Experts of a small language model.
Size: 8 layers, width 640, vocabulary 16251.
Training: a variant of SOAP for the experts, 597M tokens, 4014 steps.
Below are experts of layer 3 (counted from 0) of a mixture-of-experts language model. Rows are named router (the router's row for the expert), gate (a neuron's input weights, with its number), up (a neuron's input weights, with its number) and show model dimensions 480-639. Each number is 500 + 40 x the weight over its row's rms, rounded and kept within 0 to 999. Numbers have three digits each.
After each expert's rows: "comes after" lists some tokens at least twice as common just before its tokens as in all text; "mostly gets" lists some tokens that are sent to it at least half of the time. This comes from a sample of Wikipedia text that the model never trained on. Tokens count by the router's weight.

# expert 61
router:491538428488524510503498454500575446509555510577540465466461466485491490469532476498507505491539470563479540525463455434473467548528452460560547439536535556532468437495420467463467605540553504512487502574495522475516508529454549456466576487489494466483511423455466494467586473438575461485552496525497546493534428526485480514488448475431531563486500515577510509535452532498473482532517523473483578533463496497488469498536531545540559554448478482470462460520457471550438455527459499
gate0:468465501419501509413481447467486528498473558562501503445484551528470547469475572514574455483492531497465506480446547457543503492507533441548456553606450470445469512497517431545517431487556559466537474458511448481557509460449501474523538559505511552474538542490510487483505449462540469472376435575528540490525534532490509524518448513435482485632462499556572405517551546434456476498498501416507515546563452522510606533479530498483494571437525508536494503536500438560508488469476462
up0:467549469476472530522520487546504507467491498493493520448573439515537497559560433447510560501562492486516485538549526469448543490510509517493491478457534489536575453507477469460511542496462423579558529571571538529461478532515613520461403436543434465440474505542560465441498538541495541497551544428506466456477493488482469477461421550535535511484551499496464435512477449531432421512473419526486502432512467429468466474515425507496468531456466495391482464522404481469449509563511502
comes after: "\n", " The", " the", " in", ", the", " of the"
mostly gets: " United States", " small", " European", " China", " State", " USA"

# expert 47
router:493498500523488472466529536544498495582520450617515508568497515524469540510466516457498470439462483466424540499497515586491491495509463462589501522554533524495511544416470551527504492452509478445523572457508510470484489452488440490552479567535508597456564555559464440481442478507481519410521512518414499537565492497546564568580510504506491522499453458445539543553541418480550474540429458544508448497528529372517472553432500439544515526439441539444513478531477498517493492433503555
gate0:512463482464641473590534507494507481470531555532472471518486585447485512534462551519440527477501504466513473513423505521378457442510452479550549552474543465471510491449520443480475508505526402512518453505477482439484508498449460512517480547547494488488534566571453473488489480478531531503497502435492530461530505561533537584495498503524504399532430545467515495529528470479470531488490515541528514517568527504480499471506550489560546537419488552526602458540544490520449569457482476
up0:504532593480456502497531528441447545437491548506530586518487472451612579502509452513480456548533538535561620476513476481533493555547476486492568478515470485512479527568541474489450511550526470554468547569480487468430502523486579501521442501498503497518489460501540486500456479500521559482472526578508466488445509442439535554460587514486513553490506521485438500520441437503518497550549515520468482520489446511536467501486428499520534411482500525516523444481504548458506554451484525
comes after: " | ", ".", "; ", " (", " =", "| "
mostly gets: "\n\n", "1", " ===", "2", "5", " =="

# expert 0
router:531486591464492482460502481485416469460504463451496465486459517492485596510482506484520535530494510477498440517555539527521494532469495537521525569522501381489523539521440518434455584499560505461513472506548563545480549483521554488480473572508501512499499542463461544489548538472553471486534509534468478436415507501470467488545458538534422488503487523510511454563511491462581488534479503491450503445565544544551500425533533554494536527501474512465467467571506557554502549508531518
gate0:539600488435544470493455512539469491467496437531480460471566554465536559528475459489521481478484536494526487450528434496484529502539564500545435539482426423509477501536508504508454439459474510523513518512535516554474447534527562527474509474478466539448417474503470497484545466432483572471421548507507501499529475544531454503479448495527583568500471496489451499471502550499470546549477448515512496497491473529494535517501403530527490443437511506476534469414460474492481502437574486
up0:424464524501472513583522492474477527480528519530511526444397495497524478357590552490419518513526433527555505501467432443520499485429529477463503448435509534467470576495495523503472459575526538458482511459491436534504511468443534442453534475553458433487541543450519498551532543563465469489541514549495470544433454530426506526620531540450468529543481482514532483462491529484583464445440510478461470482483448555463462453516547503495545481553505434521498486547516509529471441446452504
comes after: "0", "3", "1", "4", "5", "7"
mostly gets: " | ", " |  | ", ") | ", "; ", "0", "°"

# expert 48
router:513470467484502493449515508494452510492546539538491538560529415593480510568514515511496487512490499514564581478517530537540525417561518543499546555525522546493498581492475532453492501527526508477537487455480510498443495455532415508400549554503549523509556568497522410522463492491478402513530555511490486533537515440517481548588448460453490510498540481443461530504589470509496437589492516581463554495455424448463502475412508499545466442481521531471565500515511433536534506537450501
gate0:481508510598499555492479496539497517481503500498566550514480534422555524459572533452469460525477547510452474525412611492493535468447484572495481497527480448493519508522544506492557501501479485512426525513483493489548431455498515490502639480455451504560509493529542531473481544545540495523560559493449551532411566526507403553522500540523567504498488483533562459464463492509530513536495409521498542510473529529446458476456544517483494539492485471530556592428507483489495492497544487
up0:487515453487525534481548441510427414496477478494541511495552545476516521582512522489496530521495573490447491472467572483496479500450490500452550433542512495529551502539455537463546482512493470496492519456475586399543443524542458481508536440472524425498515529453451469510524536484475477446572575436549462550454590435571514461536512482450529425480503506533499528552519557392484479457508476554549562452478542524518476559446546521553536535500477451504496494468517519498457564492505487
comes after: ", ", " in ", "| ", " (", " ", "- "
mostly gets: "2", ")", "1", ");", " also", "]"

# expert 62
router:591596509471424457561499532546549512498508465465464449381509464526570515410499449502473538531544458530492500458496544428474462417529479539636477442476502463476437524460544493570540506498508557482545420452489491531521456471488530449525449552504529493489536507536497502501555434466465474546497478444473478515474448521580512543481431479559539473468562491491515487531487526568531424463488463470583510416572554506513485562520456521506460502474488480535540556493504516503411414516465464
gate0:481508411518469515515504509526517597480508516550579462585517421448440479471491512555500524519440535474444494498562497539408490452511485476573515548496427482509490542512474512487488501503495511494484535529566529534463482542481528459461496470508439535511437514500486464470525517518393481454497485482574525495535425523499428479491445463551498493510535425497458522507536529533492441470486494509511481534467477466467462552467424480493507517477509486513461497515459500488425585437428445
up0:568518518501552549408543449489467445476465532505427497457473489417574510487486476449487544528546548527484463505543407539507518503486470497533427502491535471536512512517480562540531458430550550459593471473447481473424428551468497484458513595521552397490553472511508562480506521438508498411530504555454507481473521512531536539489492501459431509565433450521584498475463507500467532449472507497511456476539484559514541516536552446463518457530471535420486508503526439554474468488519484
comes after: "\n", "\n\n", "978", "VP", " in the", "E"
mostly gets: "-", "- C", " West", " New", "- B", " El"

# expert 16
router:552530422551541503528445520482443441453486449516506549499432527523529567504461480463454474552460520553525540458537467501481537445459466437495540558528490510513544445517524452545564542510419475522492491532495404457506491479582410487490528521441551499446502500496534494440575535524448541460465447571502537584455548518509471510564492472478491506518454548503572421497501539433418547486485452482426475516514516530465513490531453502640494457549541497464503486483509530511447496525458507
gate0:525405466508484514560483509519496470439513462519571543401500447464503499508446581512574511476545488542388535537476502514583488449493451610435443484567456449537533506441446490450408544538488482555491496537514535480476498550497537503574447491492571496526509514468483485525457532502544560433453436446479544516521475408508470431503509512604556464499545536535528395482442492502521470529509524502488403545472477472543430560489489534481492454494525482584575493437471509507486498498508559
up0:492513537566452468475554481474550461579523539527457482546494467494524482535527440488512535530443466499567504473507539524518476464501544488484434483459503474494505515498458535516524459486538492543554487414566482474568541482450508547501537541485494519463504542475525495467515502521460546521561534537502414502417547609436435559527548512522510469497467567485501531510493518491448525470460431515472488530554491544481538495508515507500537526418509496452471546487556514474499472435408511
comes after: "\n\n", "\n", "==", "andidate | Votes |", "|---|---|---|---", " |  | C"
mostly gets: " |  |", " ==", " |  |  |", " ===", "\" |", "% |"

# expert 21
router:507542521498462548525479460514575548506473497492443436563486487537578506480545507526512513464444455532437375455456505453477438475502536462562537442482513460456510497544525479460475435455542494457558520565481456495495478568504495500479429454481499561498527498517431448519470448514486518480501436510509512507437432453536519497487479529551555494468482474465493482555514485462485530442528430524446497542537513440500492511464470471488512544469449453486514470487467491444535524515482487
gate0:492570409457514487476534512478522469515505455504455496543519536462500454485465462519530432487460437526500486525508457484470513508446553509490446570608579552533534447455440468512546494469500432545524524526474522404555506559543520472506498530560489452507482529451479513532506548454501512518416466477514526482546482500447502502525554535450559492478465577543506528491492541487491450420501479516464476496486443535494537534520493439563437480541524527525492552547527448503517570559570502
up0:538513550543465488555508491549573513530485524541532532441529451547513475520431552497495563432563540526553565478480516576477456476495473524540490433472421488495546576512531578522492503482446474382520525499510512489441543515436484563536478497503498520526503462519490558428452445425459440508537558453526450517498549515525534476549447450500436497538505444448489518462429446530572473533507476470512495481512535425492491496491544508523557544482454464568551439471499462508553474474478462
comes after: " |", ")", " |  |", "==", "===", " =="
mostly gets: "\n", "\n\n", "- S", "- L", "- F", "- C"

# expert 40
router:451482466465541463551490528463444490508441598530437551399572556503443465556540472511486494461468560491443545485495492492490448488484568531577537506517501442500420537491593495407519536469519527467491548490501496522549443550463516483490521422560571422513505445473451537450478499499486427500479490466541511494485543506569535532487481531581463529524501506515536532519583504518509528484466515490439546484499471503499538523490485544515519556510463581482466553457518451551533408438446526
gate0:499502517574422500498466495554523526511497481478497475548512551545521512552530610548495509565525495431459489511521475583464464464510533417419484407446503507472495490526472517451453499538500497444523459510517524482518517519560527561558524493505561453494442524584530523477492539429491498451402565526463559545476528501525565426521501597566458496498458540547455427505522543504518449514532479530478412483464498470487446516486525464506531537525544530524466506521429459438580465575546446
up0:420435570535446524561497557481506483555469449484521441513543545550496522530554555561580478562515440477539503515583470529497494546462537484413439459436516508477498526494511502508484528501488494503492535509529567410492522541498492456563539522491447491452518528474445566446448507482515499460467537518479618544537510546535468405469547495499503512505461554522437456536554517551479501559444455496516492521507457485493548533456472560468535548526490569524520513574416434582530494576491603
comes after: "1", "2", "6", "7", "5", ","
mostly gets: "000", "013", "009", "016", "021", "019"

# expert 50
router:464473499474540508519502487526570526444440473546507542441432521431535480513520489507479497565562509552480529533509431527423456540460524477462551517448493465515478526514505505533469522472524492480502463528458432465486471524546475537499534422431500495439460425571526443488509567552488513478522532495480468553548517536538468460467505530514509555487500465518481433408539560448539475482531560436517482562449527470546487567505537552507548450506508471568464604511452581477457554469563492
gate0:511548508488508479534560466481488537520488542523472486535473443496560521437473518522471434409482507533541501503454533445525476538528498534528533439491524540561505475487512573473545520448480526528601439534445457500494567445534542528493488547493525549477502510530565531514559456493501527497493558518599522553544571496567512470542519510509508497570512486497442567475524437501488512447529534488504456559505533542481506516493538490533507412505476554526494485517471643502569466530490494
up0:505529499534503515502505505476507542506469454518514505442426494440496445493530441508473564541486550484533545520554534517443499497479492467473470485511454519423570511491488468497458469478469431466486581503567479553512491568541477487449453463549489396452509441527482548474475498485463571466505446536499482479509468561481475519502431569461494479529468553540547469461457518512505443513507509516475476431477475415467459528509438511499564555485523501484534498491493426580449568478526568
comes after: ".", "\n\n", "s.", ").", " There", " was"
mostly gets: " The", " the", ", the", "The", " It", " also"

# expert 35
router:523531450508464582492446456548411522486480436495519494516468494442615540461442497487486497477521524539470590471554544538537539467496523544438525449530491582529558452513484489478510442524520494447508537492473544547451518485509456467537488503526508521509464436497551554573560541486484491528431551534550552480535559515480471524549566485582539482492491523472511508469552525482405487537456565491482459504474550502499468472484479473503461473551569447489488535426405558491596513447631442
gate0:593516569535454390488514488485429475516533445499527515527508561486490500544530436588469491482412458610521462484483511452540488492460466514480494500498401470481533547410538453454442529513512433537423531459463539514513580494501433524481573493512461484391463515489432477465489532458549477509451493491494511520458523500526505608558494500471443444495496608426493567440525490525465547497479527525526509503490578446493460490473485483513461509499465485572577476532587488528463475502541530
up0:498520490567373490495496493515462423519395494451510521527530464493522472480415473518512578508403520547530471486471468479563568527509413544502481463443464417529536606473450479475464477528565459495458547496467531468532563521521482377507465526479530518468528527453510502474522481480522502514488484496586470532475526484479472452562505463530396420383434493531542506533501524481499376483481528481464490523525511479513531488485454493551501522581455486506463515502533555612477466498517489
comes after: "\n", "\n\n", " was", " medal – second", " medal – first", " were"
mostly gets: "| ", "- ", " In ", "In ", " round", " built"

# expert 3
router:543518523444504578472436544425556518555541529492490490488529489496561542575454549442479457562467420475504463524517471460499487465450451528507529472541478424509524422479505483543561568534495492438518519431531438543462470479451501440492512463511519542533488473523491491525479514500527507495487565522546543586481443486565541515488516550505533560539451459504562561495475519529471557435546408464470578494461475524436449517553520550505444490526494491464569550547485477481456491495521541
gate0:531492507492544483503462502516503474481438520597541510484468501529503452491468438471504506561492481500472531500482523487429523503516508496539431518516435603556493470509424524511473489493515514483522415512492486514442520466434500486480524519525476549444514428489486566532481473485512417564363480461477525462505555502510466510502444452546619479593465500486496448591506443467541486499476526521467475482528485507482517519462483535519487517438495503448556510480469518467526491579451475
up0:516494444487479498480560488494512519530498485514486502486479525601480492533441502512486442530505558548446535456417480479537459464529539525521489473505507512567492487447509543464452501522522475500498505533565403550545517524431480529500501529500510571465537520507519520503441497485488438555439455490516460584539489490527587514481555524487523502489503522489520569557528504560527487517508509527590515527529523488473511498556477561471460507450515556519568488536497483474459477530491437
comes after: "\n\n", ".", "\n", " \"", ").", "s."
mostly gets: " The", "The", " In", " In ", "In ", "In"

# expert 28
router:508424470513542458522512549542517430600542558483452525483512490537521483522524519525505532510445504511498531461492442549501430561433470427507477522486505506468532485506529498472541559548428485484501567460510467597468557540588449440485545481503521493462577530521473443469539537451446490582536575526478459510543504512522492466542506532483549497504508431450540525501465507568520413484509504529522494493508478504532558525472520513500589571533543458549509513447492450464469480521552493
gate0:516534459480461455510456446549492437489458490559537536471434508462541507505505547534471526502507516454490500524517496482506469556516564528462487513523533427509475502467512495560506459501557570562561457516476536496537503462505472510525509560445498485531451498509518491525534488528485472495481440478499482428445510501565440470492511535487493450464481570460599490449590513537480487516501453475479543547539488517537496499456448395495511456505492509444598532451547450546546486568546439
up0:452544552489500492536584536489486521461481447484525509494598495473482456474558550489493489502537478527499457513434499539470525463481473478480544486416526489418513456495506523450483571532438484512465484492485552514436480542484529450473481483558513565468569533490468496502487524519526479530513542504533495589515489469487601475513498469499481510490571502485391509561422452503462480471447471465417481490484504405467476480463548514599508494494502532541524490489447532473515456444522574
comes after: "–", ".", " | ", "-", " ", " / ("
mostly gets: "0", "ind", "2", "ata", "ps", " production"